Weights of a small mixture-of-experts language model, trained from scratch on English Wikipedia: 12 layers.
Below are experts of layer 4 (counted from 0) of a mixture-of-experts language model. Rows are named router (the router's row for the expert), up (a neuron's input weights, with its number) and show model dimensions 200-239. Each number is 500 + 25 x the weight over its row's rms, rounded and kept within 0 to 999. Numbers have three digits each.
Before each expert's rows: "gets" lists some tokens that make up at least twice as much of what it gets as of all text. This comes from a sample of Wikipedia text that the model never trained on. Tokens count by the router's weight.

# expert 28
gets: "s", " States", " England", " India", " China", " Canada"
router:531484474485471457527468498503503476499516500535472511507536544460480477481496511532491516501501506515497465479481488497
up0:512489477482491465506528503488503433526532476538514476452517491487478491501475518473544538476524490475529528489507498504
up1:527491514480500474486516529489467484423522493508499507511473466487499499464497546506511457532470487494464526510494478497
up2:513545522552500490513524485490477486524499457482542488543538510511464490527504501447488494475551553482472503485503504509
up3:505482544530493504511487510512585480518524542512503489523488504503513476517521491549568502531486482468494502513528523507
up4:508474509515492510523527552509493506497497496483534522488474532475508505513495514550534465448529475537508528501510515495
up5:494519516529510515491474532447485545519496497493504473503527478535511506501543504521491492475478476509532504484503518507
up6:521485493484520500525518519550529519500510478508519541476518487520512469520524536465519510515543503490529475470491494517
up7:533512513512467509513494471527497555531513484506506519536511547489462530526518497511507507518514545475457477513528531519
up8:510518518466507466466559508518483560448454475523516499533472487530528531469478498494456464525531528498491557486500548530
up9:511480529493471476498526481481503507459485494486484503529453497524493465499457486518489508535491500497466521528507527538
up10:532474512476507504475509517489452480477514529511497474506463499540501506455512487493496531479498507501511514513501492527
up11:519509497549510504516494491518471530502511545480488469521521483516497529482542480496536515506448484493509480505481468475
up12:500508495517479482483528494531486469512505494497494521526528487502483448494497489446491542490529470516482502513497473495
up13:503468478534476530476531490455489501481503478504482486519533515481484520463545542508475507472501503496500515510483487480
up14:507541519519503510465488523477504502541509452468527521429457499491503554471473506497550502499496487476513486469538503472
up15:517516505457499548503518494500506519520541492482512476509493464491536510454465484511505514471506496525526493484496498475
up16:485485543504499474502494522543495522462512477517477508482488512513497453481522504469487471526495480518472554504507565519
up17:556509479499488506514470552533484494534484487469486480536495516511504488505523479457491533463505496545469438472498510550
up18:502517485505494513512501494469514486530514438469515492477534523502543508532484485512539498518443464506480472508457517467
up19:481549505474506511469463486500525492484469528486533485450484524541488531512516454527526469481534498542511495473481496544
up20:492477559514515488473492513507462502524525477459494519511466525519525475486523480491540531512515507465495482476541486533
up21:495506485512499511471530474515478529496476522540516515474472501495506549514464450476537517463487478465494498511487496534
up22:488491500514515533507530545523494459497520471511535511521460474500498510480500498511481502507493472527501498476517525511
up23:533508460492508483502537543507537582522498496521506501487516459483488513499511484495493484481491477494484479526512475528
up24:499478485502541488478456505544486492472476512465492459475505496527521516518457545522475489519521479463556505429520510507
up25:494524507479490451488501501509473524486499471503490521471517468489538497483482472471537515486475510478483472508500536559
up26:546474523472505483496535552505453499549555460495499504541500502503493484465502511522483520494475520516474521469529500507
up27:476499485509544472456454512503501490504462472508496516485534502492513517536461529444497475486533499483561464473490473503
up28:526531501517485558492509545485465506486495521482509494510536485496482512478498469533455442508536490522475472488483461490
up29:539538469536526476471492469472429492496465546497477469480537511526545521481459534494428515501513528515496468495494499487
up30:486542507529508478537515527473519540534511466514518499470498485511507495520514542517504517538459499525490486474501501493
up31:484505519488477485485504515513502481452487513523520487498486423556505474488484480497502480516484478490471468460507458494
up32:496531491520548523500439487491481469543475489451529468460494526564486489500528530517492495483516472512485478500528527534
up33:483523532519557467485472491480451511544515477486517484464503483484454492495461492512509453519496474490528483492469514451
up34:538486487520491560523497516504482531446465505490503495520497514489483498510497493458460484525492517522453507548512511533
up35:525523488506464515482526505477479498483452530495523480486520449470474526508446486448492533484504500471533531500515521495
up36:500474519501500499469525556487469532503496484546493498522485489504491513464511539485509486526506518506474525484520530484
up37:483476516525483493498485552496508533502524483486485515503478506520499524491485555522488488529511474484516522446557524512
up38:505525485475496494443514524509494549445481478505488503530518503499508485501520522523481468504475483481467516463499475479
up39:484515492497467519510527516504503487515519494503512504477504517494471494540496492480499487500490503521504509522531479477
up40:528513483477495456448491528536487508459511503497493507452520505470523501508505482481481541467499515520533475485483471518
up41:506503499545507496503481544511470519495526517476565486512476485498470497525548469472531470504452509432480479526446503503
up42:514484484528479493525498526521487473507513508491498520509468481487547513486482572491507510549550505477485491479508500500
up43:539520482486492532484515503526448547500484514485501518519551468484479496526492496488455522506480528539455503473469527480
up44:475506555497484504480469514493529524506466456554482501519510492489497511498494489502509457510478489511527512486496516459
up45:511506455508524531519462506465479477506468488505528507501489491509494503504484532503480520464529468489502452449480494445
up46:540523445529512543501482470527517528478500513498540465492511484495490563527461461512505490495481532484503518521465464516
up47:498461479491494520511500492490533498532505439545540506463492485466490497515477518523457523496514513468494507493498537501
up48:487519494475463539474492492473488477500493506528494500437554482503514492498533516519553536528464523502537483543507476478
up49:535488522484479456449465474464457490499513482510491492522488464447483501491443495493449503551485531471529457470497492477
up50:491524491544537458495492508507504508508543437486494496508491495493521485529516472480522511492522484525509540483498521505
up51:480488512495487517453526502472510466477529481516497494502476498522508534507503483494508480490536504472517466473459527491
up52:535525473505547471459469458509526495466491478515506500496524530495507526530483501457492468516523524473535495522526465516
up53:495531519471534469446520485484484464508527509520505488497479507473526512469510503476469535483467536530528513459518446486
up54:538522495545516489480519493538559468475508469430512491461532462540487510513515519470483501490523477507496513524543534515
up55:527543495544493524514549508495479497546477497517516501502456538439489526512501480506524502496496521507452527506480499502
up56:496520500502508457451550495504473483490484453543492491536544499469515471524479525497529514493531526501495504477508456515
up57:481519503523481482487548512524502524527469482495543507502488498473501486521503487484482506484543513500520519468476484495
up58:534501516455496479503502491496538536508528534541486498527504490507494492526550476490512503466477510460477528535533481474
up59:491522513526488494502465485517454465473476514499483519485489516477499487453522487495532480522513496536501528536481451491
up60:502489498527484495496497507536524509491536464530519486540491520491506501507537533511563475528483507481431531432475470499
up61:491516507478470480504507527479467499459494475526574486526508464523543525472513498506491493520519527476451470488513500451
up62:526520502524479545513484512512505481469527502490494498514485445513470527503511524537496486484505530524515499502546476477
up63:517496481459473521507522509516516521512536504497493479532541470494487482526503498472556481529497464539522553514483539498

# expert 56
gets: "s", "es", "ers", " people", " members", " students"
router:518475491517501465508470479450459438520548483523509472556500515494459503450515531505471535482482512493483464471455521483
up0:518505504496530523504477531508513457446442564473479529483518505524507501485522540458498540506489508469572485510488518516
up1:506486493478513450521557526485548568498484488485464534488526478496496464498508492489503521525519476509484524503439513487
up2:540512519504456484525537568526490540461511469467498511485487469510474485487480461537520511491533491517509546465524470490
up3:484518489500507462454507504513511507470485460486529526510504503474489525499431508468504508522492507449497481537490491522
up4:472503531493519498433518550535498506515507513508506511441497473475502493469536509521559463478503513548501540509545462522
up5:520505483511491488524526468505476495526522513512489538502492457585551511509460493503504479462512520456502487478550429489
up6:469514543511502545447514522524546490503446490530470511492508518483545533497502492460505522449534462504496479494494500518
up7:510458481505528555541471478504496516496454500541523492501495484511508472477534510549469495466484465539512508470481522488
up8:492488514509482519493494548504539538508527534494505496463514506493444449502525498506587513508493506478534515522498482477
up9:505508511517541489432522493496512520461522519491496497481539512495487505513483512451470521491519550485525518478476489492
up10:543529470512475516483535466497466514514504489490492523513516487494521474508457472500472540511522538490534497504459534515
up11:480477502490502488471537455468515488506524501514550502475505493539473476506516511533491455513470531485514548513507489506
up12:472465479501497501557492494490462490508523524504471503500495483525490456468503502470498493502509494540523543482504511514
up13:539506529525455529550485547522466518502522489545516493524477521548504493504475510510520475466554490539465511447475528516
up14:509468469503482509486492478483476505515529518492514494443520535529492516526490477519560500535503494492515465476527503514
up15:466522494524519471463473495538461498501556478533502477488497460509527515505479497497457478512472546487518497494532515523
up16:475513473507488482477476510523490533478457546522508437503474467539508481529490544474502467526483545490463499490492498527
up17:499520494518499468513510513517508489481441502486464517495506517446509497509532508496539447462484464554514532513475464554
up18:509499514513491456478506473523481476511460506520476506480543511500499523511536514517492464471492504515485485455512506470
up19:448550515500551489488497481474551521476476474506494543484498464491459488481484522448505526515477476452477537530520478467
up20:480521506491547484506467500509536467512481535525515500499528545503544529536476524519482509505534489514517517506531508485
up21:509472456494496446522497473489482508515560518483482500501502519539525480495535512478476512503495478485509469449447486538
up22:497528482547526515494519509519550524445451495494511520498537517516480529491544476501494484468480494528510486503479488508
up23:506491465468502497473517472546522501478524481501512481488488500493485515490459472494500511514523496484520500525529484537
up24:539471479459501522485495506528485503508512499513527526538482481476503533480512479474525529501506481526523512426465505502
up25:511510467552520516501526502512521511524453532524507506490507476517492505485503470481497486490521510511469508478481482514
up26:453516483493472499508510556500471483502469520551512475499494505484521534513454513525520508475534498495479490449519509526
up27:500500515486459491507524476479480488572467488510464530480532434505483553501522539503538475505506481464511492434505449462
up28:507491548477494529509483515552481453526468496486530490499504476467540512480546513465507492509527487508511497504528517483
up29:496502547511491475506537481467488504485537473487505492508513497451481501498487541488477539524495513500458474527489507521
up30:500488476503508515487482469493491506510493499484567499532522518491488490524483504499529501532468499508498491544527519517
up31:487490519496524567514521495550553483482456523478503529492526507513501496490520502541511442466473442522538479510466511499
up32:548504496523505467469496502472503542497488471504482469474514536505478465488491496549500526514486515520469510537520522508
up33:485511515493514510503514546521489556491489495491512539480477470532519486484492483516514467504561479531556517466520499504
up34:518519457500495482524476493541518511476467495520505482499478515500546470530519504484538493497488554481502526483496502527
up35:549530482523538526507528451447490468527531524517492519519500488483481517512456491509497488491509538458521495478482500476
up36:504503498477550520469506498485521526483508503440506481509476478535484458477488481520525478492493504474527525482499486527
up37:552519488545487500503463513505477484488468502510476519541470496557518491491529525524508506506471541441473510441521529479
up38:485470511479477514515507534543496512470524494447524478496511446540480447499500469502485450468545505518536535470481490498
up39:497455509478544522527525554514511513523508535520541534460548515497520547489515463456477548441541460495504513524518505510
up40:464533497516478474467487519493493482492465487530452499488542509455566531507502480492500454497542540494493478489466494447
up41:506535482499468504519492490452533495527515486513498491512460501476520526483504527494456513514475496446475482528517521498
up42:523495479480523498489502480515457520444464520466476505550501501543507525482485475498462532515485466495501506454492504525
up43:501501492491526532521468517487541493510528469442501506513463482539477472482509488492497497495500471510518496535518520505
up44:509479527512491494471485518495501533475524501475546511476509511516485487541507455529501545496480462529496534557493489512
up45:521484483522523506535514486531512504553495486505506528501517509528517498481522491466480459468509486461468463466501481489
up46:472510486489514481461489489487515514491497505503504454488492501485499475496504485483487545532483477479537523479455531503
up47:488483472455454484492489526501492518488500463478533505509487469526521474508538499502490478479500521496526502493520438481
up48:516499497499473469512538494481508479457520513450484511490506521496524468500531500498485503499484463503505497453490516497
up49:504469540537504500530491520528468462513487508489524537486509486492547512528520497551537519503489525468496489483493523467
up50:533517527494471500448518525501483551502495491510494452547486500514520507504518506497521449480495489481493499479516485509
up51:476505519510519515506477497524516552494508503482547479513507460473512461529457470501516443457510535526539544497519466459
up52:518506499512514447489488476498525524436532473503467545483535507444491486458491497510472442476467496504530462459542484513
up53:500488496551550470486529483488480511477497489448530491487515523470515521522547509510496514456508520560513527565485493553
up54:468526513534441498478522486545536458546490495464490517502497444507540522515481488502492482499491526480504506483521485555
up55:481505449487507466435488543534466442473519559511466464520522527514489525470507547490540514468485521519464472481501463498
up56:494503493524422510481485548494533497467488508528521535446484459461489496475497479515484503445497463486490510467481525501
up57:506512483511485527539521495540509485507502516503508502484480505477485501509518474510527490487504450485512508555496462517
up58:470512504515481496508504482519467459514500495515500489518513492503503495519479459474487523491531511495497468508452502515
up59:505472543476539509466474495516501515507513503502520515524469505455502488487533504510517483494468501507510506506527489464
up60:455452493516533463513491543510529526457543485461486485504513504516526478540508464500517517464513452495542510531513499557
up61:470533501488490477512512498479509498499540476508494596464521488524505512515472527495520501507481476550539477473500509486
up62:521543522511520470484524460526466507474480544505553476526516497513530528470493510501485516542539490545500509477487500505
up63:514479552480543509519504543521512481496488497537516492471519470525502473487477478528532471451486451524521476494511461491

# expert 49
gets: " was", " is", " were", " are", " be", " also"
router:550470547503478500488499501509477497465499474508522493560521526521469471506543489477471524485560553509525489456501514499
up0:518489484504503509439477501524510498499484507481513506500555488490486547508528487495497493518522440479497511514481494449
up1:505514483505485484481478505456504534498519519522507485498498457475447497508520502480523448488441480496432483517485521505
up2:518509516478522481531516522490522575511467531498485493504496452546527517479459520503501484465497528526518488459472477506
up3:503500488505506487475455496511500501491546470518529492447527505505506473530527519528503499488488549470500517517484477478
up4:543500491520475457541542522508472525499507476514502481514451500504485516504512524532541478481475508492524518492523515520
up5:515483505466503537490533510527496512504522489464440504507520484504583496453462546496478487502499486501521541497499515517
up6:529526494525493494471537529501457508496487462519542537511498452535526515508498518493522513536529540514498511500469477480
up7:538477502497543541482527515475465519509498539488470546499420542501532515495475471501499454506490509470486452501506453483
up8:506526498498509537520555474480504510530532475462497477460425485505520508446490491525490492500467503463526507505516504452
up9:498515490521533452506512484497483459508496572525503518518501508495548495491502564514536484514492496494488485474516535519
up10:476483516531500488476551513484478492489474466488510517500459432502515563491496506506538471528474512489497466462523503484
up11:501525485528529528492516502506531544506460455459473495487534473476531487485504512481492525516450531470483534522461499471
up12:481502534443489479512525510516533538463514501464495491498517480522475453501495468505500499495468523509506553461515499513
up13:490540490510486558478521470531493457462485500507478521501484501547525549468517478476510493517498550462493460497510446458
up14:522508495557490534494471542538488546502474497515515508464488538515484477474517500462517442495511485485435509533459458494
up15:517485482507532487483514475512495459533479573551526501474499519529486531481518460505508465491465527502509483486514518484
up16:471476534512522521533506445487496509496523528496453479513490510542476469528480548543491454505491502514572456441536495508
up17:504531459511476488491531509488500482521469546529530567505502441522526543518500515488472508480496517507495495465463492471
up18:513521487515488443494496539523514518520490479539526499479505515466498478477495521537534467555478545487501472550539466458
up19:469480501478532539490529532504482464547483520502540535485472525513513484507468471536562491525499519515527554504542479490
up20:511499520490524518512466503470482507479504503531509502476507503513530499495527544484477523495469519532517545470505464521
up21:541497533526533545516539509515480497480494493507519508472479488450498489493527528549514506534475513484476489486487469491
up22:506491506487534502514562485477550528544484492506450500511519500485458534516511506504477500474470504496489492538494540502
up23:477499510526506488462500481470482479487539493516509477516530481495430496513494500474526494478522520471521521500479522468
up24:476489484528479516530505504476493510521509522509476481534481527495495487514498541495503462477508465504497482524532481502
up25:483494523502545482476519491477525520492548507481468527485463498460492482465485507488532480490515521459485485534504463476
up26:504541470516489514502513534500453464528457520511498512500493481476547525498459519530502478474505485522496554474464505505
up27:498499534506523502518555504498526504526523464459494497475495499473506507541515543514485515495516508480512515511529500460
up28:503521509485480496531495486544470462532503534506550487512533522530506455488480514490517486516525529481507508533468471515
up29:516475505525535488502535486511462485503502562507477484516495486513513497485473524531534477512484500488501461499508488496
up30:492485482488508528448482508491514482517482492539530486473498521497500535543513504494480520485507482511519494447472480530
up31:511504472477532481488491560543458502513488478506537503491530450502565532508472495559523514527467517484525576527460459500
up32:503499509514548431473484500499502483509531518547502502527520557526542547520496495459500494473537538506531463488507473565
up33:489496471482472489483470501520523483498503487543523494492522539486527489524521502474471482471535494493549528465462531542
up34:547521493507546495487504494506499498527518455511541495490516493515467540494527503525510518459503535483520499524547469487
up35:474484491491489536493523510525500514514508474491497508510428519522491503510506492488512509474488488450509541549520478522
up36:473500511479507505508496496502534507523518512448508471511489566526466457518518494519519518483547453506519477488523496491
up37:477528517429472470496543515505507500552500510457484473477455514531487526447490499525507489488456452460526525506489476461
up38:440505507469500482510487532515487513532478508508474462471433534443485522461503528462498490482488463495477494497502475491
up39:515515508502492508500518523477512501490506522504495496505526500506488500444500534499528506493466469461466509501486487511
up40:527488538476526532526514480520539531460527462482488473523500503495470471498525510527500506446498518461524468501472490502
up41:480495502487495439505462495497535527493431467510462530511512487484515505467488504484502525557483469519528563499512546500
up42:509503492466480531502495518502517477500494523489537490494530500488447496516494482493543495477497498476484496528488464486
up43:493509537542501492556497499483498508489500494504463495508460515495482449470491534475509474518501518506465557541528542527
up44:455503490498518484523495501478523554500504496481491517492491483478473493476517483469494542540505499496502547518551509484
up45:514502489482533489489499511522539506487516516474497513501497474512505491523510495472488496469543525520467502524468504505
up46:475490484472507465496530531542505533482481483427458497449511501543569476489528488489491491562481545516495510495480472512
up47:530481502530541495466516482511506511499539484477515478457488477473506562481486466484449490478541481500518504473504519466
up48:516464499487459547482537521509488515520495475540478518493472465472509532492503485510557477503502523537471505503527503524
up49:478509470533474496494538514457478508519447492535481502465466516506512528484510459520477472516540511538462479504441494490
up50:495515512489491480479474520507485541507521513511520527511507465489512540531450513503501499493485499486513527497502526517
up51:470500522475479486535500512502505453493500481502479513487521500465491509502505530507526481473513472473494515463507499483
up52:484489469511535484481436535494492539501518464524521523468489524484482491553485507512574467500518546499555467502508508446
up53:527495483508523509488492478478513516480485514462506523519496508500470549481548469499520425489537500540523470482542490448
up54:511479492479480517482508481500550476512488504546485512505513507491496492506528493488491519454482445488491476512431525544
up55:466555496529493488508490532468540493495542513487481463512454500494509520466479503486508500461523497468495474519493476526
up56:522506503487463490480470494460503462458504495474550525512512479456492503541509506481521491513520521483517482484510487468
up57:466527490492493515484509486508479498476451496514525498486477497553538456499508483452509513493497513525506491497448520513
up58:527517487468461506498457527469506500506503481507522473515494475505455576482504498478461523487497494521494480502528515538
up59:529492504533505513492505470509497543490452502484494452531476479478532480514459491518489492507520510502490509492485492526
up60:498511504477488499534489532457469469504525454574516511479533519518488465520507472530486510428495552510494491493472511488
up61:515514481459500474424453522530506484458456455497492512492545488499476526543494482520518474454514508487535491490463507475
up62:501506450529505504529498520482485472558486496511491480448522512439497451524516479509483468464529500509515527518453521499
up63:543517546518484483511495437492506481480490509529487522500520487491507472502510512512533541494546475523502531555504509494

# expert 7
gets: "s", " League", "ers", "idae", " Team", " Racing"
router:484523508491529527554463489447483511508512499479504459508470503542475471478491545482494528468482465509469500482487514538
up0:514497547497530475500518519488493491502476467519479503488482487518514470503492527507477508485526536502475538464488513460
up1:504515487515535539472472500480456544484474524488483515486511503487509515506489523560483514515477472500485497445486532491
up2:485486532527507543540539506482449535491510534464531480507494514518513545500521491461485466510532470447503521515525498527
up3:519524477512474533512512517490565476507470455557537496491493499460485548532525509465589540480525454459516504539522485500
up4:500495496522443488514478499534508517492511494509442501523495510454488469500493514472486534485544535491486520515477510512
up5:505491544511525468545507482536443506477499470489490489524527502518469532512538476477495531495497491476506534520496496537
up6:495487560520509533521483530497536499529532499471513495526510541545507508514479543554502498465487492492517504497491488522
up7:469516483498435493512503504532464502480523500438531484475518475515508484494501470480477487489490555456537469565503455555
up8:506495482514479535493470508509535457484514482476510525510520561454492488516466508481544525468500512542495553521524510486
up9:477525521467481521470498463488508483493511518485503536491524466531531503526509514497503515503496499476539466460504487521
up10:470467478481473513523492509476481497500469516494482495502512493517470499514495498492512483451533488466486510508549518513
up11:545450505516468508508522511570461468496506467496545503545501503469519467526505484483550475497530525512510519461498471511
up12:505462525477498533528492465534506522495499522552501458514492502532510475487475469540473454529476482489498493494503519519
up13:566483459510462518523510527466516515498488525532440473513532503506534496495550508482485516498468543502498513523501474533
up14:512517488525493456483530467512499522502529452506519519474526477488481474457502531472510508528518521541541512492448517456
up15:494491469510542485525531495479515472512519473457467513507522499481484546468494527502509515428487495500509519473491475523
up16:510493500521501516497486516494475533513516468498513428520517520507482460465539470484507501465508484486533532515475513459
up17:491519496469502493468515489486461497513533507488495456495467472487525495518488462498454483512578507448493514481549562535
up18:527473473501468496499471482450526519537538493501474535498466492517472499487549546490512457476507514533489510508487506560
up19:500546500524519498462510506491495454508503493490528500533456488505484484516482482500493479494549537525524542438450529485
up20:504505507471513501532536488523474531443493520514465517525493488503545482464507548532504513553472472498491468508524508526
up21:487530538473493496512498503503468485508533497487529473495529490491493518484497526498574540433504519532574517494512500519
up22:496512500511523512520471537524485460494503496477463549501472482516580546507495509522494485517519513479476501475458514503
up23:442502504514513523519477499488464540530532498511511496497493540458491494515550507468512535488521463510495561494521460492
up24:523499448495502503506537490534524478500470513521535453486540505524508486551530482510532487469476563515521502513467473483
up25:538491503535430513487541487486499478516510440514499472527478528446533557474524567526508510478489490492517502469525551548
up26:483506538520523488519523514496502487518515511483558455474476494498533510536472476488500502474513450512528524493518490505
up27:515492511542522481482579458485509529503489536521571507486480519470498509491479496497470505523510510553450504463482482462
up28:516515489473502492482481487505483514495511472513514487477494482519488458522469478534469462508459465546519514493500467555
up29:497475473530481504505456504510511467497478503518486464484560513534510495506508485513480464473492485490504462478461524506
up30:516486549499513523508486542468524506483507494491488491480520522502531526517460478535503496472480493511458520508480474501
up31:458500476516532480502529536432493506467495459500485511514516446520499505497474527518498509490506463480513504466484530480
up32:513470505498510513483491517491501501473513505525466496493461493491553506520480492562513501534482482499491462496464566524
up33:509498530526495461480476557506441532521521486518498490495506464512480522496541512510511475435486533510491529487522517513
up34:539495533508484457493520471533477504478521479501523504480497510488485501502558496510521510500472507501496483483533510486
up35:520470475557531488491491471512470490513492472465491470443528494501493458505489509478532473466509530471561501497491477522
up36:480549540501506504460519511479478523525499474506469518486499530513453530487473525449516524456514442500516546457543478536
up37:495509538487492506442496479506506581518555491518523500493474501536498495491497468460489482503515484470512515489471465460
up38:461485520501496520471515481526489494488509504472472486480499486546539503469507498448546525450487502487534539490491470502
up39:528521524490513472452505504486502498491537482488475514459503504480508533475500445531527475461499538484544488457474471464
up40:497504496491436465496487454519485512518505491481468464492520513511500486512498500467495479489517480507533503502448471479
up41:499464499489503541491516533498497507505510500520479503484521516527493529522513515535535470526498508470508494507494531497
up42:555511454477505496478486446544462552499494508505502459508479485495502540494492500477467495482518495488514534508494513526
up43:504493531494496499491504540533519517513484471513517487506480505470507510495512504502501476498456455470484491478525489512
up44:476474547501559492476497502509530515528473433518475525526466512454488504468516536543561493505468509502527488480563475486
up45:542499467535478527491524524504464482477489490465530505532501493528508557468496485491469531504464556519491539482492506524
up46:500479495498518517481517527529466529528519497473505471493476478483536499482503543496469527546508493509514511488501495508
up47:523524510534505510495505508523504482488525463522490490498501474501538497522498527513523483470537468523492501486464511510
up48:505513503488532522487492474483529495516482514522508466477501503517471496524508521486476479491518483456513482501517503535
up49:525490471536493495522495473531479508530502469488534457490496496502458549472509529533441454464486521487495533512487507469
up50:497500539514557495521485552514504521503506495487486464476498494476483511584524485522496513477506478558548526517509499534
up51:502504516530512516472489530455456490514524513507501477536520471500454532523483520528479515505511522480498462452478486499
up52:478467519519521527528496535519486518499523538482513539514506517515454538471528547469518536485477520524522509487530525458
up53:510525537508543457464541483484488458498487472537509495477469498456496553552535500459495526488532517496504559464520531477
up54:451468481517522491499481527537481469500506472469493559492520489480500505463502495483501492527499492477507544460506463467
up55:510513526485528512489514531471497510448514514503490520494470500536485495524486522476450498530477507488504550512522490560
up56:533493485477470516498529460500479526508503475489511514525498558555525507515520503525563540480456509503499512522558498495
up57:499541529486480484493497514485496494508525533480504520512497485469532515495481527500526502526541505507566548516508480527
up58:507479549443498450502531498526478526481509490467525512511550479503473537524527471480521515473494511480528522480529459501
up59:492558509530498513474501482515548498509500489448505495512533467520508548455470518477511493488480488525471509530535517506
up60:496511543482538470458484557469488535512525471508510486493519498475512490500520491505508487482517540459555523525500453510
up61:532517516511521541497527476495436491528498505497502518512457482496469500456463483540491493481487537447460506503546462475
up62:528502477463517533482531476520495483473498542520441501568505452513507514514520508543486472486499498536482512504492479480
up63:488515508492490496479510457493476517513466518516495509538504486506487511485462505475482518487514519478512524521537493558